config.yaml
d_model: 320
experts_per_token: 6
activation: "swiglu"
moe_layers: [0, 1, 2, 3, 4, 5, 6, 7, 8, 9, 10, 11, 12, 13]
routed_scale: 2.45
balance_loss: 0.0023
balance_bias: true
init_std_router: 0.007
norm_eps: 1e-05
tie_embeddings: false
optimizer: "adamw"
beta2: 0.98
seq_len: 512
steps: 3270
Below are experts of layer 4 (counted from 0) of a mixture-of-experts language model. Rows are named router (the router's row for the expert), gate (a neuron's input weights, with its number), up (a neuron's input weights, with its number) and show model dimensions 192-255. Each number is 200 + 20 x the weight over its row's rms, rounded and kept within 0 to 999.
Before each expert's rows: "mostly gets" lists some tokens that are sent to it at least half of the time. This comes from a sample of Wikipedia text that the model never trained on.

# expert 47
mostly gets: " P", " under", " near", " like", " help", " pass"
router,193,208,201,223,187,203,188,165,209,197,206,197,220,250,250,212,224,218,160,206,199,186,203,193,193,232,182,229,189,172,204,222,215,203,191,154,198,218,238,191,240,234,201,183,169,216,171,165,184,214,206,197,232,190,191,208,191,210,206,165,190,214,229,160
gate0,207,208,190,191,185,177,221,192,179,179,211,195,205,243,191,206,208,213,207,208,205,164,195,219,168,184,167,208,211,164,211,179,228,193,190,195,196,210,207,150,221,206,208,177,192,218,168,215,171,187,186,198,239,181,223,226,193,164,184,177,186,226,169,196
up0,198,213,212,199,201,225,185,206,192,228,175,194,222,191,179,184,195,184,195,158,185,175,186,204,217,218,214,214,183,193,188,202,203,213,212,205,178,177,183,212,192,202,202,206,166,212,250,173,208,202,194,209,220,189,228,185,236,224,179,193,208,169,211,225
gate1,189,196,170,127,223,181,185,185,196,163,202,183,183,198,204,184,211,212,193,177,210,224,207,168,192,208,205,174,180,188,230,183,186,237,185,187,223,166,213,212,236,194,195,241,166,234,221,210,204,205,212,205,184,201,201,202,203,192,192,204,192,212,223,218
up1,184,191,193,211,181,225,209,218,174,248,163,220,200,192,221,226,177,196,208,171,225,238,226,228,211,173,189,185,207,200,204,199,174,205,222,173,217,213,223,231,194,181,208,236,212,183,213,219,227,222,212,168,221,211,198,192,217,172,220,222,216,216,182,187
gate2,216,217,178,220,232,207,208,208,157,231,203,186,186,215,155,206,212,235,227,183,175,245,226,207,187,223,201,187,151,203,203,216,205,183,214,220,187,179,207,221,222,186,185,214,214,145,201,185,195,224,187,185,186,170,181,206,204,212,159,214,192,231,172,208
up2,197,194,190,171,178,189,209,203,177,252,178,236,221,230,220,206,253,203,216,195,191,177,178,205,180,198,170,217,196,192,162,207,197,176,197,159,187,185,188,146,170,211,182,197,223,180,192,207,198,230,200,230,228,177,192,208,184,182,193,175,195,230,192,194
gate3,202,190,224,198,187,200,236,184,189,210,186,229,163,194,161,194,209,174,231,219,180,209,192,225,202,188,186,212,188,224,199,177,237,175,206,167,181,199,228,191,196,212,172,175,192,195,184,207,197,195,218,200,213,183,179,222,185,181,198,211,186,171,164,207
up3,186,221,172,181,171,217,178,217,226,227,177,222,220,203,207,239,218,220,256,205,190,222,212,216,201,179,214,187,200,211,240,164,193,191,225,215,219,249,236,194,195,183,171,199,209,186,220,189,205,231,168,192,214,209,253,216,196,200,213,214,181,209,183,204
gate4,176,217,214,210,182,208,224,210,193,230,220,186,172,217,206,201,186,206,201,219,183,223,226,209,182,187,210,196,220,173,216,209,192,168,201,194,185,191,190,210,187,168,180,172,217,192,207,175,209,196,202,193,214,210,201,205,176,182,176,211,202,149,218,219
up4,206,217,238,186,211,171,177,233,213,205,222,197,213,211,190,162,198,181,175,225,205,185,200,168,193,184,219,165,184,204,203,216,186,203,163,238,203,175,217,176,189,195,192,223,182,176,202,160,205,184,210,198,201,180,194,160,195,179,230,196,230,215,198,228
gate5,193,199,210,203,205,154,222,186,188,184,196,179,200,198,204,221,241,219,145,214,215,207,195,218,211,216,179,231,202,202,198,217,177,242,220,187,203,175,175,182,200,180,191,182,196,218,182,176,184,167,175,235,203,203,191,189,196,178,173,223,188,209,189,169
up5,196,219,168,203,218,193,218,190,190,207,176,173,216,200,202,173,216,228,191,229,176,204,187,201,186,202,214,239,215,197,222,189,200,193,181,197,183,228,198,180,217,179,192,193,208,207,207,186,225,179,211,197,203,217,230,203,186,156,231,187,210,216,210,191
gate6,254,175,215,210,198,238,211,207,195,200,192,196,198,188,198,185,185,224,210,176,209,203,211,182,173,199,199,183,183,171,178,168,230,206,210,235,209,171,216,217,176,223,184,195,207,209,173,185,171,188,217,188,211,213,193,186,176,203,201,169,182,253,192,202
up6,215,165,227,209,228,190,208,152,197,210,230,162,170,206,203,190,215,207,174,176,219,208,169,164,198,234,177,189,199,190,188,199,202,230,217,212,203,215,195,201,226,192,210,192,194,219,208,197,235,181,184,198,222,184,179,169,240,225,191,216,221,175,189,180
gate7,194,186,185,224,194,182,234,202,201,191,213,184,221,228,193,173,221,206,178,183,214,198,167,195,193,180,212,183,243,215,170,195,206,192,233,214,216,195,226,229,200,182,230,202,191,187,184,203,145,176,184,205,166,221,204,197,232,199,186,159,178,219,201,203
up7,238,229,182,195,174,191,210,232,211,210,186,198,204,184,226,232,223,203,197,191,192,200,168,203,221,190,181,191,198,201,225,202,192,200,199,213,183,219,225,213,191,225,212,205,200,181,198,225,227,229,227,215,153,193,179,203,190,204,171,180,193,219,186,203
gate8,189,187,208,222,210,169,188,199,195,177,208,176,200,218,207,203,209,215,195,187,221,185,210,222,236,216,209,166,190,208,177,213,212,185,195,225,231,207,221,198,223,207,169,183,215,231,219,216,161,204,221,179,179,211,196,198,212,192,174,162,149,203,187,207
up8,203,223,215,185,184,167,230,235,206,179,189,197,192,208,223,221,223,196,228,195,161,195,204,219,232,209,207,188,221,183,203,152,203,203,189,211,205,191,227,193,192,172,211,207,223,199,218,209,181,167,206,182,189,215,190,200,201,183,169,216,189,193,192,174
gate9,193,180,218,230,166,178,232,200,153,228,202,212,225,235,184,199,197,201,194,193,233,201,201,179,193,184,238,200,216,210,190,201,158,177,213,169,208,231,199,230,184,230,223,207,191,218,213,205,201,175,175,231,231,196,202,196,224,213,193,195,228,185,216,167
up9,166,178,202,206,191,179,188,178,179,183,213,198,189,214,202,209,211,187,186,222,236,197,233,205,174,194,215,199,207,228,192,178,236,179,192,173,226,198,217,195,203,224,176,203,191,189,179,205,167,205,178,202,221,172,209,222,188,233,179,186,213,198,195,207
gate10,211,171,218,175,177,200,208,222,228,204,184,212,196,204,183,210,201,231,216,166,201,203,203,175,190,224,202,211,199,206,193,205,203,170,190,187,208,188,164,170,180,194,178,187,208,181,174,202,179,239,209,183,227,184,201,232,194,229,175,207,201,203,180,212
up10,180,165,209,228,204,193,199,189,186,182,172,231,223,231,202,189,212,246,178,167,185,197,174,197,192,229,205,226,173,184,193,199,197,213,193,215,223,204,192,166,178,178,185,169,202,214,199,128,169,205,171,163,221,188,187,228,235,227,195,157,211,185,168,220
gate11,184,172,177,210,244,193,224,192,196,197,211,208,207,204,211,168,212,168,184,206,189,196,220,214,193,226,189,207,160,203,202,214,213,209,225,202,217,235,245,179,240,208,205,180,158,239,214,210,182,221,219,198,186,215,229,196,181,214,200,180,175,193,211,216
up11,185,190,189,198,197,216,232,215,211,198,175,186,197,169,192,197,214,215,192,231,170,200,189,182,189,202,197,205,226,212,204,202,204,213,221,161,209,220,218,152,183,193,180,207,214,208,160,234,185,196,232,170,208,214,226,201,178,203,215,179,237,201,222,211
gate12,213,196,223,204,201,225,239,192,203,208,222,183,226,184,169,217,192,189,185,185,223,168,204,214,199,193,166,217,202,198,220,184,202,202,200,222,173,228,207,203,213,219,202,190,158,207,169,209,184,213,211,202,181,207,194,195,213,229,214,183,190,220,182,229
up12,187,220,191,205,219,187,173,167,221,176,249,184,245,213,186,178,215,201,156,188,212,171,212,211,190,240,202,181,206,167,171,211,228,201,193,168,193,217,211,213,187,207,219,185,189,222,211,184,183,178,172,219,200,190,179,220,211,216,245,189,175,211,200,195
gate13,221,190,190,219,217,207,206,200,183,172,232,198,207,213,177,174,194,230,184,207,223,177,182,198,185,215,177,242,202,176,220,197,186,225,194,193,225,214,198,194,211,178,162,193,172,211,172,186,191,183,183,242,196,205,208,188,215,175,203,188,174,207,203,174
up13,162,209,215,222,220,184,217,192,190,236,220,228,165,221,209,216,162,196,186,197,198,222,165,193,186,166,226,185,203,185,178,192,216,173,204,200,218,205,197,199,167,219,206,180,187,179,213,227,223,207,194,183,204,183,229,222,200,222,174,208,217,169,240,184
gate14,201,198,223,223,199,201,174,202,196,200,206,207,223,214,220,183,172,187,186,230,164,188,177,165,163,205,218,232,174,189,232,212,233,215,243,192,235,220,219,227,210,193,173,216,156,234,183,190,188,204,234,190,207,180,198,201,196,189,185,195,188,243,204,196
up14,214,222,194,180,208,217,197,235,208,228,187,194,216,214,163,189,182,186,235,204,230,187,204,178,181,185,201,195,177,191,180,181,183,185,149,230,197,176,194,212,204,230,212,162,201,212,179,202,183,183,214,163,212,171,156,209,196,195,190,182,189,199,198,228
gate15,197,229,181,220,192,165,201,220,216,220,218,199,201,205,212,207,190,233,197,218,214,219,202,201,201,210,201,178,155,186,212,183,200,205,193,196,209,175,195,213,208,210,215,158,202,183,167,192,205,221,226,197,203,171,149,225,178,176,202,214,174,227,189,220
up15,190,193,209,203,174,194,225,194,200,226,214,226,194,201,175,178,194,201,206,222,194,222,159,222,179,190,173,213,192,193,159,204,218,210,191,181,197,180,219,204,218,221,207,178,187,212,179,173,178,174,207,196,204,196,210,219,211,203,215,186,182,201,211,205
gate16,208,196,203,204,201,177,216,189,214,233,174,205,164,168,204,184,220,209,215,240,166,185,175,194,180,179,201,200,219,246,181,205,168,224,248,200,186,207,218,174,192,179,215,184,183,192,203,182,200,195,223,215,198,222,226,144,196,189,201,183,209,201,180,214
up16,185,187,217,187,184,173,184,207,179,220,232,219,207,206,147,195,210,217,195,241,180,178,218,179,175,186,179,210,239,177,200,191,185,167,184,184,190,217,204,203,260,215,230,207,227,222,202,191,196,190,198,236,183,167,192,185,183,171,174,187,202,195,171,185
gate17,159,175,181,212,207,203,194,196,228,217,240,171,231,224,182,167,217,199,189,223,174,194,198,208,192,237,202,187,221,203,192,203,211,200,185,216,167,191,172,190,190,206,182,229,171,225,189,199,206,224,207,198,214,211,227,201,181,229,206,199,183,197,216,237
up17,228,194,224,181,182,174,224,228,152,218,215,234,184,224,204,226,195,244,172,217,206,200,215,207,224,183,202,203,184,223,195,202,170,193,198,178,188,226,207,222,189,184,197,190,213,178,179,176,221,201,201,213,198,164,202,174,208,218,189,195,223,184,149,239
gate18,206,194,190,213,196,202,221,191,192,174,178,226,177,217,191,230,195,197,185,224,160,186,201,200,212,226,170,162,196,209,163,212,214,217,242,196,211,189,173,206,239,223,227,218,209,189,196,201,211,197,191,241,208,179,230,175,193,213,169,207,199,169,192,184
up18,180,191,174,215,140,185,207,198,228,211,197,202,187,262,215,195,190,206,174,201,194,203,185,216,188,194,216,180,186,213,185,229,217,204,212,193,249,211,228,205,205,186,185,191,190,183,210,177,199,202,172,195,228,221,222,220,194,184,208,206,197,217,204,184
gate19,228,188,177,204,212,211,198,182,170,198,195,193,167,184,188,216,218,182,178,177,226,218,193,216,182,207,184,207,185,175,209,179,213,204,243,174,212,204,178,204,218,210,223,171,216,207,166,156,196,206,202,216,247,227,206,163,160,190,186,172,211,199,177,185
up19,184,199,208,219,229,219,224,201,231,187,221,174,190,222,231,213,174,208,198,199,219,181,206,170,211,163,200,201,207,215,181,207,225,207,180,184,205,219,177,224,179,227,207,214,201,188,200,205,179,187,218,173,201,184,217,227,209,208,186,210,200,154,176,172
gate20,178,211,229,196,231,239,161,203,153,179,192,203,214,189,197,223,202,196,211,162,217,199,196,207,237,197,214,166,168,191,207,205,195,167,200,204,197,220,239,227,222,163,232,175,171,224,206,195,219,174,192,205,188,186,208,226,210,230,170,181,242,199,200,197
up20,175,167,163,219,188,195,177,156,202,185,212,233,208,205,222,201,211,207,195,189,207,179,205,230,186,176,216,201,212,200,218,254,214,227,192,166,187,237,193,218,184,208,198,203,171,212,200,193,186,165,192,214,202,195,200,173,208,185,191,210,217,216,183,185
gate21,195,198,225,178,222,228,184,216,221,191,195,204,203,218,210,177,190,191,204,217,188,232,218,165,238,195,187,196,214,220,203,184,225,186,223,233,222,167,191,228,190,184,211,227,183,230,239,215,200,194,186,167,160,189,181,193,235,209,198,223,202,211,208,203
up21,220,188,230,181,180,188,210,190,204,218,205,190,196,217,191,165,199,233,206,181,195,194,163,191,216,166,226,207,216,182,161,196,170,157,195,206,195,172,165,189,203,201,235,220,196,173,198,203,173,198,165,195,175,184,183,201,179,212,159,194,177,197,192,178
gate22,183,197,177,180,194,182,231,205,182,210,169,232,239,198,183,214,200,193,190,173,213,196,178,210,183,213,166,201,189,169,205,175,180,187,193,193,217,203,178,199,224,226,166,205,158,212,190,218,199,205,191,230,190,165,202,199,176,172,208,147,164,194,233,212
up22,222,166,195,187,212,229,199,150,211,198,192,201,181,199,215,189,215,193,194,199,213,190,192,184,193,229,187,218,183,189,201,195,212,165,183,204,175,181,181,165,231,191,221,185,180,190,208,220,206,183,175,207,213,188,237,183,222,201,217,207,185,204,207,197
gate23,226,201,183,189,240,218,220,182,242,180,166,212,237,210,222,221,172,188,174,197,220,219,208,152,210,204,251,206,191,232,221,203,183,208,209,192,189,187,189,215,201,229,223,198,171,186,211,192,231,222,254,182,186,197,163,198,237,171,244,224,202,232,215,194
up23,202,189,237,207,206,216,200,224,211,198,196,221,202,180,218,179,184,205,201,174,210,210,242,193,167,204,177,187,225,168,190,207,216,221,227,170,165,168,243,183,175,198,182,180,215,175,206,192,211,156,191,245,189,164,215,202,183,220,191,219,213,193,190,163
gate24,221,247,186,169,171,193,250,209,181,180,191,186,174,195,193,170,213,201,176,213,216,207,208,208,173,172,216,192,211,178,194,195,216,184,182,180,221,208,199,203,216,178,206,183,218,156,162,220,183,171,172,172,211,163,188,201,180,199,195,167,226,177,209,199
up24,193,199,171,176,219,173,224,221,206,232,216,207,188,199,203,201,189,236,223,189,214,211,222,208,157,192,214,161,221,181,195,186,214,158,203,178,217,208,217,210,235,175,210,151,199,194,190,213,196,165,199,212,209,148,206,241,162,206,216,176,182,180,204,214
gate25,208,232,176,218,169,244,224,188,199,179,193,215,186,180,184,216,261,190,192,196,188,217,225,216,222,189,146,205,242,184,215,224,183,180,219,216,207,208,212,218,186,216,202,228,213,198,211,198,179,167,233,172,162,222,181,196,204,224,210,187,174,213,183,211
up25,156,229,162,174,187,179,197,188,175,187,185,242,156,181,198,225,181,202,206,197,187,235,214,245,182,199,183,203,199,179,198,172,246,229,191,222,251,218,182,184,217,178,198,235,190,198,242,208,216,178,181,197,169,211,210,191,214,210,185,187,193,193,204,169
gate26,187,211,227,167,196,196,181,217,210,197,182,201,194,206,206,227,180,193,194,196,238,178,170,206,183,209,209,207,195,235,232,199,168,181,200,168,219,203,207,209,219,207,160,213,199,227,173,206,213,248,235,203,234,184,158,201,249,171,197,211,213,191,171,242
up26,207,180,213,180,214,187,193,236,213,210,184,181,197,186,190,183,201,211,201,225,180,168,226,190,188,176,225,186,193,169,188,212,196,203,243,203,208,209,220,194,210,156,224,232,224,163,219,222,230,208,174,197,180,204,210,189,199,192,167,196,163,203,236,239
gate27,205,206,219,217,192,185,231,173,188,208,202,199,214,168,169,191,190,222,197,183,181,190,210,193,196,193,189,232,228,234,192,220,208,207,213,207,196,188,187,188,171,194,219,218,215,221,182,184,223,182,191,205,169,231,178,181,215,177,191,174,168,184,234,187
up27,222,154,201,171,215,204,208,188,214,202,218,182,200,205,244,158,214,186,233,182,185,144,177,190,200,173,177,185,207,153,216,174,189,231,191,219,149,183,189,203,188,208,201,201,192,189,226,215,232,191,238,223,196,210,213,218,245,198,193,244,201,212,182,235
gate28,172,200,174,178,194,222,215,233,232,223,191,198,218,203,199,181,223,194,158,200,218,182,198,227,183,208,224,227,195,224,230,167,190,212,169,178,169,179,175,209,176,162,230,176,178,199,209,217,203,208,184,177,218,184,188,206,215,184,201,205,213,194,167,231
up28,186,237,227,174,209,216,193,215,226,209,224,171,216,182,175,203,182,166,221,191,197,233,252,198,215,172,199,216,185,204,250,220,167,231,216,188,192,174,197,207,202,192,203,222,252,204,207,226,241,200,213,174,202,208,219,205,182,198,223,221,222,213,217,235
gate29,216,196,204,234,202,208,193,183,205,205,205,160,210,214,213,211,191,209,195,200,183,223,187,218,237,145,192,191,167,191,187,177,170,197,211,218,220,228,176,181,187,204,161,201,187,191,190,172,208,192,187,197,189,191,219,211,189,185,206,187,217,174,185,199
up29,224,232,205,220,184,200,203,208,183,193,186,176,212,227,214,192,200,151,207,203,198,212,187,248,225,192,178,148,167,191,182,217,196,204,194,227,181,197,177,171,221,180,172,189,187,182,195,197,189,204,194,200,216,220,195,246,195,237,177,206,171,195,199,204
gate30,164,189,204,209,174,174,204,176,186,216,157,212,198,245,249,203,253,212,210,230,219,187,190,203,202,207,187,232,210,193,182,264,176,200,216,196,203,211,202,202,203,232,183,198,172,208,186,212,186,200,194,210,214,215,204,173,195,189,226,203,220,200,217,196
up30,178,187,189,180,171,213,211,174,192,204,189,210,164,216,229,171,211,161,222,202,224,194,225,209,183,213,205,198,196,208,181,230,175,212,207,205,227,207,201,222,216,252,191,207,200,198,163,212,191,186,207,194,226,208,200,160,197,205,222,205,225,202,242,190
gate31,185,173,214,203,202,191,185,199,192,203,182,236,206,235,192,203,232,191,191,218,226,224,198,176,208,209,242,230,195,200,175,204,198,199,196,197,183,176,190,212,180,198,177,208,199,191,189,189,193,217,184,203,189,205,195,211,193,238,194,216,179,210,210,185
up31,200,208,196,207,199,193,202,226,216,198,205,223,189,196,199,176,223,164,182,215,229,181,198,169,155,221,196,209,168,182,180,231,202,216,187,216,202,205,228,198,221,210,216,206,217,228,184,154,224,222,211,221,210,156,214,203,192,186,174,171,182,229,178,194